config.toml
num_hidden_layers = 11
hidden_size = 384
n_experts = 96
experts_per_token = 2
d_expert = 416
d_shared_expert = 0
hidden_act = "squared_relu"
moe_layers = [1, 3, 5, 7, 9]
router_score = "sigmoid"
normalize_top_k = true
routed_scale = 1.0
balance_loss = 0.00273
balance_bias = true
init_std_router = 0.0284
lr_router = 0.0007
vocab_size = 12588
norm = "rmsnorm"
norm_eps = 1e-06
tie_word_embeddings = false
optimizer = "adamw"
learning_rate = 0.00115
beta1 = 0.9
beta2 = 0.98
batch_tokens = [131072, 262144]
max_seq_len = 1024
train_tokens = 1661000000
max_steps = 8738
dataset = "wikipedia_en"
Below are experts of layer 3 (counted from 0) of a mixture-of-experts language model. Rows are named router (the router's row for the expert) and show model dimensions 192-287. Each number is 128 + 24 x the weight over its row's rms, rounded and kept within 0 to 255. Numbers have three digits each.
After each expert's rows: a language model's description of what the expert responds to. This comes from a sample of Wikipedia text that the model never trained on.

# expert 30
router:141108139054121173115126155136118152087136105124128156162135156109124128169125138140179107079162105138104162111135150087130151114093120137126126135139113103087106099146122125170135100112076137146165107150149130115177102128116155126079128140162140099103148153102080160134110117137131120112
It responds to: Sentence-linking words starting or joining clauses, such as However, According, While, with, and, whereas, plus capital-letter pieces in acronyms like WPAT.

# expert 4
router:150114125106124140126122114153140177112135077060112124127168109111156149139094121156183169102117140150125121110174111112119124103116103135103142161162121104126124085124133077150159109068111173089146092094152119130155113110111138106146133133165163104128138136137094193119105111173161120128
It responds to: Common nouns right after the, this or new, often followed by of or was, such as government, city, Division, position.

# expert 61
router:110138096095120166094154151122126144088114071126150113150133136125118138129121120080192112100150127103132146120180113128110180162097138151126143144106083104070149098116124089118153139137109121102127085144146144120128135134135122112153137127126144115115128135125101121114104129187147100102
It responds to: Final syllables of non-English personal and place names, often with accents or Japanese romanisation, such as Seib-ā, Ak-emi, Benjam-ín, Mukherj-ee.

# expert 29
router:116101109063102148153103167100111174097126106113117096117125117148085136133117144111151133123186111151103149114143097094092127143101128086113112123148140149120149131127168108163159142123166132135140135099173107123178138123164156122180137105116126096105174095129153137102112142140147087109
It responds to: Nouns ending infobox labels or fixed phrases, such as United States, civil rights, Original language, Postal code, and -ities word endings.

# expert 16
router:207159091103127150149118144161108147098110086103146113125141121165117117188128132116167125130125151121107141157131134105102132094112133098148148127155109141097129128125178088148145110134127136132129098125147143101148152104118154113070147140138122080068169102085114104146107131146143124087
It responds to: Table bars, commas, parentheses and slashes that directly follow a person's name in tables and lists, as in Harvey Mason |, Townsend,.

# expert 11
router:154132110107108124142102139107159121118111113102190103128160095126121098173117139139157111102132119176118181137136093124139139119118120144131095176116095091091090108155171093153135141102122142080165102104160105120135116146139120122115109165122144119123162090130138113123122129183168115112
It responds to: Two-digit numbers in tables, percentages and amounts (75, 37, 25) and number words like five, eight, several, plus mid-word pieces like ear.

# expert 15
router:186098106078142154140132114129164162092103107121160146139138098101117148144139129142165115092156120130116122093150131121146124080123162135118126144177109123110125084151170113140152151105129159112172099130119106072128136113126140137097093161097140124095147096106131107140107132134133127094
It responds to: The word The at the start of titles, names and sentences, often after an opening parenthesis; also first pieces of capitalized names and heading equals signs.

# expert 21
router:140117145083103135087102113119135145107144124061147144140149142092124154187119160153158123115134121168092130139128082104113138118109147147095096147123079102155102114129155109136126162113119149132133061126158085138118129105127134142111131162115130138082125116097086143136103135130104141086
It responds to: Opening quotation marks before quoted speech or titles, the word both, and first capital letters of words after headings or line breaks.

# expert 25
router:151133099103115114130115090112140146118142114087144125134135108119110144172163151118177170123186107138104124112106093109149116092129153144134105171131102108120155132121180120158090128131141119086155122140161130113139161143105134183100109162123162127096155128108101118137118123146149108122
It responds to: Short lowercase word-start pieces like d, b, st, dep, con and res that begin longer words, such as d-il-igence, con-stitutes, j-ury.

# expert 20
router:167110108096116159142135087124150132128120097065089126131136134142145108150094146150148148108144156155102171116147101114141097105133091169071097156159120102132130142090139102142107153152106170110123100126148147112115102139138140109112082105125140140092097153112151097134081090156116104084
It responds to: First piece of four-digit years such as 201, 200, 199, 186; also the word-internal piece "est" (reestablishing, progestogen, Nestlé).

# expert 39
router:142139150120138148106079145130131121084107114121118154163110069110121110137124151153147144127106161154116155159138147130092132074110127101112123136150052082148140114106156114150132142125109140122107086121108113123119131119111100148132136141145117105139121108133081102136096151172104093125
It responds to: Capital letters inside acronyms, call signs and codes, such as KARZ, NGO, NXT, KSA, and minor-planet designations.

# expert 63
router:154123123120093134123128119161128121087134098105146153143108168117079127158102133149169126116133138124113133122134108124160149107137135142138157162133085094100131090152166126156082149140117152105126129130138086127149122108128138206133129154116148117126089132115135088137105142159156082125
It responds to: Nouns like film, single, novel, football and the words well, however, plus final pieces of names like Antananarivo, Afrin.

# expert 38
router:187132119066137098108107164182114132120112114092110134143140125153092120134169141137165155149136161173157142123100091115125103159117109136147109131093091089070143123155139099161116117140138145160138092121113155100138122102106129170115166153125165132103133133120109139129124143140133108124
It responds to: Commas inside clauses and common modifiers after prepositions, such as particular, modern, national, such; also the piece "b" in verbally, Ambika.

# expert 24
router:140142117068121126127164115129153135110101113137118117135134109116116151134142101135160144101147100158171110114137119083100130144132125134129156112102080127145176130112121137124123131107128141080123155149117136105128136129135137136104110127163136125118130120137153098195081096151121073115
It responds to: Inner fragments of long or uncommon words (od in intermodal, ogen, ublished, inning), plus discourse words like also, Additionally, known.

# expert 26
router:136113095084101149122095151165130156115107071141123125167124126145081110129122110149147150107092126143142133127154116119139103133157101160146111153134101110093149140163189112128143171120108126158139116115159187091131155142136122099123149126131178110082184115114100076131104105150157097110
It responds to: Middle and end pieces of words and names, such as Sp-ark, Cap-u-let, co-operation, special-izing; also "in" and "of" after "part".

# expert 50
router:138116093093125146095100077134135151094134098077122104142132118141096115132122141160161125107161141182076109141138104156131146104131122135113112111159137130141133107136156112144108104132143119136136089136113149111137154103083114137131135181145144135124143132093122115117107127144133115109
It responds to: Entries in sports rosters and filmography tables after a bar, such as country codes, names, roles, car makes; also "ent" in gentle, gentleman.

# expert 2
router:159138117120146132093119120104120130078139109124111124172100161120118087155099164099186140110127115163135145086186131107116088076113108125108124127114099116100130126166195108153144107109145101092133117145113125119135104135105113109146138141118133125106155088072154145127120092122108123119
It responds to: Place and time prepositions before a noun phrase, such as in, at, on, during, within, per; also word-internal "ul" (Ernakulam, manipulator).

# expert 49
router:179144149085116113108143139142146180113107081091110121121122148143121123140157132132140160136137147104141186164121124143147079126165162076089119181113125117065169153128153112142145134095128139139140129121129122122125122151108109154178112124138140099138189104130138125158104126137134133101
It responds to: Infinitive "to" and modal verbs before a base verb, such as "strives to help", "would free", "can", "may".

# expert 43
router:128125129114126126127106099106092175112097106100109181134123136111150145164138162173147134144137137140179161075130129135169135119159115147132139133144116138113124129139147111165113141090122135119131107154149109087152124116129110137104128152118164117143122120120120139118132136161159145124
It responds to: The article "the" before "only", "first" or "two", plus single-letter pieces inside names and chemicals like oxy-c-odone and suc-c-inyl.

# expert 53
router:131115105081111156123132144145114120120122113115114177165123126147133107129148177147158128157122119131132106132143108140133154110129145104123091099130110148063110100113148093134155139111120158155135112110154128130135132118155130149109087133153140134132142118110124090147124125173158124107
It responds to: Mid-word and final fragments completing words (tr-ump-et, Sax-on, sl-ave, silic-on) and sport names like tennis, basketball, hockey with player.

# expert 32
router:145113093099143118139147121148126125090098057101134133163117144128107150160150138129154140129134132132112153094091126134182152127144109139137143157172147106115110099158146114144117142126131183090129108095136127071178136135136141106129123150153184146117156133127115094136104120164202091103
It responds to: Range links between numbers and ordinal suffixes, such as "1976 to 1981", "6–2, 7–5", 1st, 2nd, 3rd; also coordinate marks and ×.

# expert 37
router:170116100134124165139087176150154126080153074119118111157145115116091180115125118087174155101122124178056131166116101125149119149121147133116120163117114122060133085123134108128120139162158138159132144154150139141138154113087133136103147131173114114095137109112129118119122133195143118124
It responds to: Syllable endings inside foreign names and places, especially -ar, -ak, -ovich, -sky, -aga, such as Razad-ar-it, Ferr-ari, Mogor-ović.

# expert 47
router:162130113096110115125112148141140154091137121082121110158113081101079152143108150153166151114150135129107102115114115146141119100095128170110094127142104105115130119119174105131167142131159141110150096147142134099173130127137133151134102144131160122100157135121101113095112119158144131106
It responds to: First word of place, person and company names after at, of or in, such as Cleveland, Arthur, Fort, New, North, Microsoft; also the.

# expert 41
router:158140122115130140139122119135119138097174116116101116123132137130063123179101189143146154148150155126136127130156070116138076114143123090099128115110091103055103084121133108163124184102123144125123139087107123115133138131106141108138146156159141105107138129087125117153122122121168123106
It responds to: Forms of be (was, is, were, are, been), plus all, any, not, unable after them, heading ends, and the ra in fundraising.

# expert 10
router:182116134114112149154095135169159123104154127080128125141135086147125178175137122115157137100147128135108121176179111116106134120096171126143089200165097136124102100119161103149115146103112174156133094129119100115170139127097148142114123126116125136078134096112176137133125114138130128105
It responds to: First piece of a surname or hyphenated name part after a given name or hyphen, such as Mc, Fitz, Car, -A, -B.

# expert 23
router:143164151091105141141105158129137123088150048106122165168113121117140141145174146137164136091137113132097104151162122091122144136143127146109125167124103149121131155094145114164120137140165154121116113117132091142149115158137151135114115143154148126128126103135108148125107125178167088119
It responds to: Main verbs following a subject noun or which/it, such as announced, found, contains, offers, provides, gave; also .com.

# expert 12
router:162146130108108134178104086145125129128132105111080152171126110098132147158109163137150143116175182162140134123154162123109137105078143123070128132147089099084144097113152100119121154164122118131105110131151135130132116069136141119139112138141147102065160148096143140171101088147142098091
It responds to: First three digits of four-digit years after commas, dashes or parentheses in dates and ranges, such as 198(4), 201(3), 194(5).

# expert 22
router:160110091082135158108142136154139114091105096060113145131132123124121115150122142150177131098120154114111134121142129150163138115111105146114156112127084115113138132138167115160192151102105159093135100092117128116115117109054095111151096150105128138118148114140112119125127136128150116109
It responds to: Middle pieces of foreign or unusual names and words, plus Japanese byte pieces, such as Sil-ad-ić, S-ug-inami, emerg-ence.

# expert 42
router:132100124061147108130087166107109143091123101145121136164148109127118142156090131127159153122144159106144123163135139116122123105119122079138141129099115124109148097117151116124146105150112132128122099112140125108147122087107104102085132157135145095100137120088050158133118119134111099090
It responds to: Newline tokens ending list items, table rows, headings and paragraphs, often after a closing parenthesis, period or === heading mark.

# expert 34
router:153122087111113131105102104153133144075088099089111129169155139135129132152146167124135159133119115136102122149175137123130163164102126186121099148143088107072149087133160118122108141138136132133136107138153081102159138110115119107084159140117138120127187136106095112109139122111141111077
It responds to: Conjunctions joining words or clauses, mostly and, also or, but, &, while, then, and sometimes the word right after them.

# expert 54
router:152122105113119151133111152180136168118100114110124118133110105158104135214135152139181166132129140128142118146125092099127146126106156114109121134157116143078134108077173088143144117114148170120155115101152132103173140158135166109080126156153144150057184085124110144128087152155134148104
It responds to: Periods ending sentences, often with following paragraph break, and quote or bracket combos like ". or )., plus slashes in coordinates.

# expert 36
router:147144144108120151161101132173124153093136098077140147160127098143121109132124161117154147107113147119137124150144108116111147117110122133128115092124098137099145126085143128158120111106168132145144081080119126096136114132125138120142116143135161093123146135108105152127110135186221118100
It responds to: Second word of US places and surnames after New, North or a first name, such as York, California, Angeles, Johnson, Williams.

# expert 60
router:150116116117117135106105150139135159083108114090138133161135093144112163123142118140143141114148114133129105185121135108126138125141141122141150139169111120013126142122136088156142077118167128114103110121118145104099138131145118127137106139113159132095168109114160141089120125155104120104
It responds to: The word the after prepositions such as of, in, at, to, usually before institution or place names, plus two-digit zero-led numbers like 05.

# expert 58
router:169135166107116170118108176121143155129118095108114168120144102147108138170129145110167157147148107182128124156182121124132100124133094161117108139133127142111139102111100109148179134134130135132112110178171167114129126118138149123116109127130159115107123123124129108106159120163168091118
It responds to: Pieces inside Italian and other surnames such as Trivul-z-io, the word name in Full name, and bars in election candidate tables.

# expert 40
router:153142123118112116116118145131120145089123082112138104165149124162104116146124124115156159139171151119131113134101099102131111121105130091115123125098090128059114125140150087150174128141118149143133135133090144110142116128128179150124082167114183125122147129120133130180125124178159119128
It responds to: Final digits of years and table bars after dates, plus inner pieces of names and words, such as 201-6, Fél-ix, refer-end-um.

# expert 5
router:181119121099155157134107144114142153094130106088160113173155128155139146157117153144145141079136126104156163149142047114150119128126133089138146160112091115119143123115135112150130128122130186141133116121181183110164110078138152138127149176148136113113146146070118155123105097160137118101
It responds to: Final digit of four-digit years after prefixes like 196, 201, 199, as in 1960s, 2011, 1993; also History/history and ago.

# expert 19
router:157142145128102111123128147131145139110124114146132184106198148127070117134076138122151142121143117146122124114133092086149091087151083139111120178115134127076154095155133097125105132126156155102129173129107123081118137115128142132103135159131147117127153150118093104098078089171165117104
It responds to: Middle syllables inside proper names, chemical names and taxon names, such as Ind-ira, Nam-ib-ia, eth-in-yl, plus "Arthropoda" and "-ologist" suffixes.

# expert 7
router:126149075119126127138120162150133166121110079124115155174147147099135102146129152149165174116156166136126161115146161095143127114080123108124106170127126112124156108146128061140170151096098147132153127145125133089157107144105148149139112182139133148096114109138142103119109138153096101065
It responds to: Commas after numbers in dates, scores and figures, plus closing quotes and brackets, such as "Nov 22,", 6–2, and "Men",.

# expert 14
router:161109100063121116137120126154135107092110095097124146134151165062119126204145155167170162099135111125125146182141102135152106116077123077132122142107090109162128125129125088177113114118136109139120076104144120117168105099101141143098131155142141118086146105094096096087103148149105134109
It responds to: Small standalone numbers in scores, tables, model names and addresses, such as 4–3, "Dream Land 3", V8, EF0, 18 June.

# expert 28
router:143120105100123114129152118132148123100099122092123150118109142110113160134153139133146131103161132125104139121116106132107112102095107133146100130139100085103122125113147118131165118118112185141112078094141147099114133089132138143160095142134148099103178098074140098125124109148099144122
It responds to: Nouns like body, development, operation, disease after in, for or of, plus word-ending pieces such as -id, -ation, -ence.

# expert 18
router:144131129121092131125102137132127132113103118086165124103157140119112102165113137111160123064155143103111107138121044139169113113124132128103138174125084099094124152106163094143146149134154151106124086129137164099130118164136119095139120174142111133053160107116140108132072140147142120106
It responds to: Adverb suffixes like -ly, -ously, -ively, particles such as up, out, back, and possessive objects like own, friends, themselves.

# expert 3
router:141144128112142113140113172170124153113127087085129150156120109098128128134115154134174163103126140112145109101159134114123129156122120087101148174099101151047134143132127072154135097130154098125120095099128131107139118108111122170122148158126149154086095123111164085122098126133078098088
It responds to: Commas, including those fused with quotes or brackets, mostly between place-name parts or list items, e.g. San Francisco, California.

# expert 0
router:173108134085141128115099127112098172091117111081124110155128099094109134164153158144168159090174162140107118156146087127103108139113132136120122123107111132107114113134174115141168135088130159078169096146145122102168126113131132157117125139116130129134154141131115165136091139132098102100
It responds to: First capitalized piece of a proper noun after of, in or a comma, often foreign names, such as Qu(echua), Bu(ynaksk), Gal(ilee).

# expert 35
router:161118131113142161132105128131133152109116107073121132182091172142115131168129175119191108120131142149134156105114132129119146141083116108113086120146121112087125101116126118163139170116076094134142105102162116133159095149144165086117126107152143078089163099126118112143113124134139067115
It responds to: Table pipes, as, which, that, dashes and This starting clauses, plus the letter piece right after a capital A (All-Atlantic, SAG-AFTRA, AZE).

# expert 6
router:141139120121136148146113118134113169120134089094141140125152073159118078149102140150188163097152123135121100158143108121133143120106119165121127134110093121113103106109114113119141118101128169091138099125178118117143109144170160153112123157159113131103128138131093131102097117166173116103
It responds to: Common English male first names like Robert, Frank, Steve, plus word-internal pieces er and el in place names (Harder, Hapoel).